Below are experts of layer 6 (counted from 0) of a mixture-of-experts language model. Rows are named router (the router's row for the expert) and show model dimensions 0-95. Each number is 128 + 32 x the weight over its row's rms, rounded and kept within 0 to 255. Numbers have three digits each.
After each expert's rows: a language model's description of what the expert responds to; "comes after" lists some tokens at least twice as common just before its tokens as in all text. This comes from a sample of Wikipedia text that the model never trained on. Tokens count by the router's weight.

# expert 22
router:130109087119143136086104144068008117131062074172086146096135145169140133130070079095066091139130142120108076077199181180144162111139152099129148105086143152106082070105104127103166153123156181120137080097130106141156140098128144146105106137149120075135072153132102145156091177115105121110
What it handles: Conjunctions joining list items or pairs (and, or, &, nor, et, etc.), plus Romance particles de, del, el.
comes after: ",", "s", " well", "y", "es", "e"

# expert 4
router:137048170149140096143102141105109099092134117116109181136187129113168092113158117124134127110156085084161098180138080124141179150199082147150174087101140130104166119115102198143113136102096104127187173100107143170076077102112164124113143104163075097094108119127075106136152124116093135112
What it handles: Word pieces right after a hyphen in compounds (parlor-type, game-tying, Yiddish-language), plus table pipes, equals signs and digits.
comes after: "-", "–", "=", " (", " =", "/"

# expert 63
router:137127190103149082122145174140044132083093166134118127119194198151183176076098206090068113126159163109118099141056122164141161132145145108101166143108125124090171119167120132112146114090119164126109131116164048057165129144125134115129037170124160137102071191119146132112097121147115129160
What it handles: Month names after day numbers or on/in, before years, as in 24 May 2007, plus commas and years in dates.
comes after: "\n", " in", " on", " In", "In", " 4"

# expert 8
router:150097094114199167105118163163137162161082130110148140102120153150092131131141139118156138126105096099125131082178125145191143149173171104129127069100091164112132108119168150084079139187113098166119096133130161114099152122137179122094087123187134177061090225038153132144130163192141132124
What it handles: First short piece of a longer word or name, often after a quote mark or article, such as Fro, ste, pro, did, do.
comes after: " \"", " (", " a", "\n\n", " and", " The"

# expert 37
router:108176185142141105096135099163143094136127157167124116098179114126111126144066155129141166136152078095139075167139140108193136110109107131128152111136151118087133120121140159120114158046082174129145201171146124096127126123138124130072168130164073135053172151115052119167071091159080128086
What it handles: Adjectives after the or a: numerals, ordinals and size words like two, first, former, new, many, highest.
comes after: " the", " a", " The", " his", " and", " of"

# expert 36
router:097162153090160074135141152112044162069193117087157147115143092151113180143158124124147107123153172126144101120074096205158163098190121135144147104126084080150108170129153151120095178081095170104129126134106141125138161145148126089102059154094121142115106162136161163155120187114113147131
What it handles: Hyphens in markdown table divider rows and dash cells, plus the piece che in Saskatchewan and Deutsche.
comes after: "|", "-", ")", "s", "wat", "t"

# expert 20
router:113140137106149127110100179130097118165100185093062156156089122070101133069168131098133091162149181086085180102108138178165174112144118169119137107138074117067073110118093193106148138078119129150144138127118121104082172116143100162138155075110051142092129187090085118152162134091147126109
What it handles: Line breaks, mostly single, ending table rows or infobox lines, before the next | row or - field entry.
comes after: " |", ")", "|", " =", ".", " information"

# expert 11
router:119085097126203157143143150126106136085084090151152131091096121179104170128153147117159147161097079082128085138081125101158179182203120088087084056107159139195135129144091097119124146122133169131108087113100104080131162120134115199154130177091140124106143121171131151178156135131084120122
What it handles: Music vocabulary like album, song, guitar, Records, plus words in wiki section headings and tables such as Singles, charts, Peak.
comes after: "=", "|", "See", " –", " The", "("

# expert 41
router:109129091114140099092094111121155142105179135159078132120124073192098107136092159088117127133179130067119154118143138111140135155193164119111148115147104074138159111102131135166094163120060152088097066119140139114081136150168100121193156149101109178072114202068153110157074078128113149155
What it handles: Trailing digits and zero groups within large figures, decimals and coordinates, such as 3,910, 5,000, 29.8625639, million, km.
comes after: ".", "–", "5", "0", "6", "4"

# expert 51
router:094179120116184091106131092125087092120074159132122181096157118121133155174136190127107123139145135098127127140191138136092130187099121067123151126091166108167132175089143123132104127076090125104107078131220081149179133164122135167109034126131148133106129090204091120110155137118104135100
What it handles: Common English given names after commas, by or of, such as John, George, William, plus some place and title words.
comes after: ",", " |", ":", " by", " of", " the"

# expert 26
router:147119141109123053085154136164108106127042147118133136141125141088134102143107136145081118161154178123185165133101110171169096112148136160084166155107169024167151121149147116181156140108121125070137107144051157075051121113169144156124073139123123107113071138183045129157120162121087104107
What it handles: Four-digit years after in, commas or dashes, in biographies, career spans and episode lists, such as 2015, 1999, 2020–21.
comes after: ",", "19", " in", " 18", "–", " ("

# expert 61
router:108095079083197066074151139134150154126133120076127127122109142132147147104170069155165126115146143154141169113170103116160095147192129147156151076146172154138073138130113143141119129134148094112167140124161107150109157137168142122097057153165169085055095167104099155117154142113089169140
What it handles: Opening syllables of words, typically Latinate prefixes like res, rec, pres, pro, su, plus byte pieces of non-Latin scripts.
comes after: "-", " of", " (", ":", " and", " \""

# expert 14
router:087075125095208113099167111110117134118172153074148120075106149110110086079137088125100153183091125123121088123168127158145163151255092104184176105195130142111072184125123182082144145203072158126169110175140129109112124176129156118140164131163129153149090189153154127150154054128123082178
What it handles: Single capital letters or capital clusters starting names, abbreviations and table entries, such as H in HyperOS, N/a, Br, Sh.
comes after: " (", "\n\n", " \"", "-", "″", "="

# expert 47
router:163083159100198089142126160119089150116178146137086115081105130140137148092118158099138102087126163108179089124120089150135211098187091135177172162116152069127088120167160165104120185082126117126113095147161081075120145139147097126081128136133127153128141157121159116133168110130140141127
What it handles: Quantifiers like all, both, each, every, these after a name list or comma, plus heading equals signs and table dashes.
comes after: "\n\n", "-", " of", "°", " /", " from"

# expert 62
router:107128128119122088138150151146084096094072134167181123119115165115119146115081131103139156137160090105189160116120123132131065165202137106160190147118108127120117163150148118090116132097081102161096186114136148117163144139135118128172125094197157118123135180162158157108074104106144123166
What it handles: Pipe characters dividing cells in wiki tables, especially the first pipe opening a row after a line break.
comes after: "\n", "  ", ")", "\n\n", "}", " Win"

# expert 35
router:138049173070148119046152129124123145155158163109091160080097097128075133056105143118164179205110117088186100118130106116185177137157143133102168096125133091100105129082155153135123159085086140203152136143126116124103119190127140146139070133131064102076126164092107130107102078141111085165
What it handles: Space-preceded small numbers in prose and table cells, such as 7 million, 1 December, 4 TB, table scores and rankings.
comes after: " |", ";", "|", ":", " (", "."

# expert 60
router:153130151026124043137125144129051134123094130093138153151181173103095139142117185126106120087140160137142144136147064110168117089210169109166103169110151151140141112136111117116112123167144105116135179119166150083117163176107121110119117130136130142126106157092101183089101134146158111114
What it handles: Pipes following text entries like titles, names or parties in filmography, election and station tables.
comes after: ")", "  ", "\n", "\"", "}", " —"

# expert 49
router:107104165070131167089154113085037117132142107117074130139113103168131125170118167130166151191150130153191177128161157166149166085182098125082177121103093126150075115154176166131156120169140124171080132173142116073150133127103116147115144075136117155110135132132147116138076153067135126155
What it handles: Mixed pieces, especially w and qu inside words (Grows, Jews, Iroquois), apostrophes, commas, and digits in table cells.
comes after: " |", ";", " the", "°", ")", "″"

# expert 48
router:063082111155184086143058116131076122138149166138112172141114174099083123179133209087140152111095107120098147126087105119235165114163164128124149097186106066137102108177131077129153145081145108117137172131190105141068092180173108161109134174161134144079084118132139142124171122089120120110
What it handles: Word stems for conflict, competition and events, often before suffixes, such as raid, kill, match, fight, flight, draft.
comes after: " to", " the", " a", " and", " was", " not"

# expert 7
router:149083074089167096160129130138110123122131124145168143102129133097149157109154130122079134121155132104119077109145130134144186142219133138131181135157058102125144148127144128116090124106145115112141128169137128076162107186173207070183116147146114150123051121120134146155162171166141052138
What it handles: Short codes and numbers in tables and lists: position codes (DF, MF, FW), country codes (MAS), second half of year ranges (1903–19), decimals.
comes after: " (", " |", ",", "–", "|", ";"

# expert 9
router:132140134106169074120106113102140137087203134098169100120107115144136104095124140117123107101116175078152134140165119154202159125219128164146121108089135081135129137119088160121149157097131151133140143131107071074113110144181147147130113100117108104112116164085141186190150130126177136126
What it handles: Opening quote marks, line breaks and table pipes before titles, plus Latinate word starts such as acc-, comm-, comp-.
comes after: " |", "|", " (", " as", "'", " with"

# expert 10
router:114152134103144130092121163130080167128137130145132122150087109099120156154160181088093103123228145188151135122126123114208165170166071094164110161143091110107088084195179088130070136139113124093115087121074060169180139167116149135126194158152055128109103131137063169133123122126136110081
What it handles: Nouns naming institutions, groups and administrative divisions (University, Party, team, family, state, County, district), often in infobox fields or before "of".
comes after: " the", "-", " The", " High", " National", " his"

# expert 29
router:134123115106154133107076126169037096102129152121075196120128180136146147147170116116095134183117130109147088090108081156175148198184117102126112102101164115104102139162113132104114165096103095170123071106104127068130158188133153097081097083097093107141102133131177112150117157197123062115
What it handles: Frequent general nouns and their word starts, such as war, water, world, life, ship, child, often after the or a, including war-fare.
comes after: " the", " a", " and", " United", " The", ";"

# expert 6
router:106106117104123169095159118114083066147126106118158160138194161148130142072134174122139126149129126104118117121162120123129135130174135166085088128129144130121129155143164130089075131126156072134162116149147118176135102183112129148074071085082085204113097171050133149111132158140125182163
What it handles: Personal pronouns he, she, him, her, often sentence-initial in biographies, plus inner compound pieces like keel-bo-at, north-bo-und.
comes after: ".", "\n\n", " where", " that", " .", "ing"

# expert 17
router:135088102122197110064090107106082134114114126107100098137045144165131119131052096092098169143115133093120085109140086104163116222165136146178087125104141159178092134141147147139153124121096113115104107078153110157113098145120164141123093064155153112103099138089117126093121115109179168091
What it handles: First piece of a split lowercase word after an article or comma, such as em-inent, adm-inistrator, prom-ising, acqu-itted, comm-emorate.
comes after: " |", ":", " a", " an", " 3", ";"

# expert 43
router:104137121086173131161179149158164122127096164139109126048127154140126160141096117136146164222195123183099124123172102130205107136163106120161169097150156151138155137122107108094131155123134075124212137135111062126124120184121145170106019129170154121085095135104125149081137140127181147118
What it handles: The first piece of a capitalized proper name after a comma or the, e.g. Mari(time), Gal(atasaray), Ster(kstroom), Ar, Kar.
comes after: ",", " the", " of", ":", " |", " in"

# expert 30
router:104120147160133060067099141107024104086083128136123156099173120066103087109139117123095124167106164137116105123127081111127139173245185136152124140129147102160109156171066094144135155107118206144129119150130115115114095188153157121088155113162062096065089151145170161110115123089135163102
What it handles: Pipes and semicolons between numbers in sports standings and statistics tables, often followed by goal differences like +17.
comes after: " 0", "  ", " 1", "%", " 2", " 3"

# expert 54
router:109143113073191060125177096149083132099144122085129161126149065114121155153136120141112146110193171106143113152177123136148128136192079106139106123074090100116116148140170189095120170107069076174153173144153132138162165176121174146109100174112122131134190118160139139123134097177101123150
What it handles: First token of a name or table cell after a pipe, colon or comma, such as JPL, BBC, Power, Dave, Route.
comes after: " |", ",", ";", ":", "|", " of"

# expert 34
router:122120099117137114121140118161062094114092130191131137116132105069096134141133160114114172182092193135139109136181039135161144112125130071160199143148099115128170060137130095093100127135191110112155091101152068121100135173175082122120118158129128121129145138178127163153167130133187121137
What it handles: Names of countries, states and regions (Australia, England, California, Northern Ireland, United States), often the final word piece of the name.
comes after: ",", " United", " in", " the", " New", " of"

# expert 45
router:144093148145112109089105140086098094097063163204092139090172143138130155096136120187085143176157114132079121143129125105175171151114112113104155150149140108132122169097123151070145126166159108155118169138154127118105150111189149100132126120147111126066133138043133147098115155105117119103
What it handles: Line-initial dashes starting infobox fields like Full name, Founded, Type, and line-initial table pipes in result tables.
comes after: "\n", "\n ", "|", " Born", " MF", " DF"

# expert 42
router:122154154103141086151118118187052098144123140101132181079073093066170124112106128143098130066091116126152132168132148177165123131140119124132102147062081135134206108152066126145128139064130069128123099094125126100094105149187150152062126098180143134080170164140127152099105078120125130098
What it handles: Prepositions and adverbs of place or direction after verbs or commas, such as off, along, out, up, on, north.
comes after: " was", " is", ",", " were", " in", "ed"

# expert 40
router:096119132111133134143105192147109115102124095150125208106119102133165121068155173087125085193172150152181088107162117112173104123155113134129138083116109096146160158146147140146106174130116189114115098109116138089132084161129107095123120111108147169103148229117137159082111127136148123101
What it handles: Temporal words in narrative: time (at which time), after, during, then, before, day, week, night, plus some commas.
comes after: "\n", ".", ",", " that", " it", " which"

# expert 28
router:134148190154126153085094113104084107098087111121129118113147125093109148109123174110110150134087147078157177124171104093130072127162164093203119124131103140101169119146165151127107127135162095124123141115162124147062101140130155077141152154145122105089125136160124152075103147139105076110
What it handles: Verbs and "as" describing roles in biographies (served as, played, became, appointed), and the articles a/an after was.
comes after: " was", " to", " as", " he", " He", " and"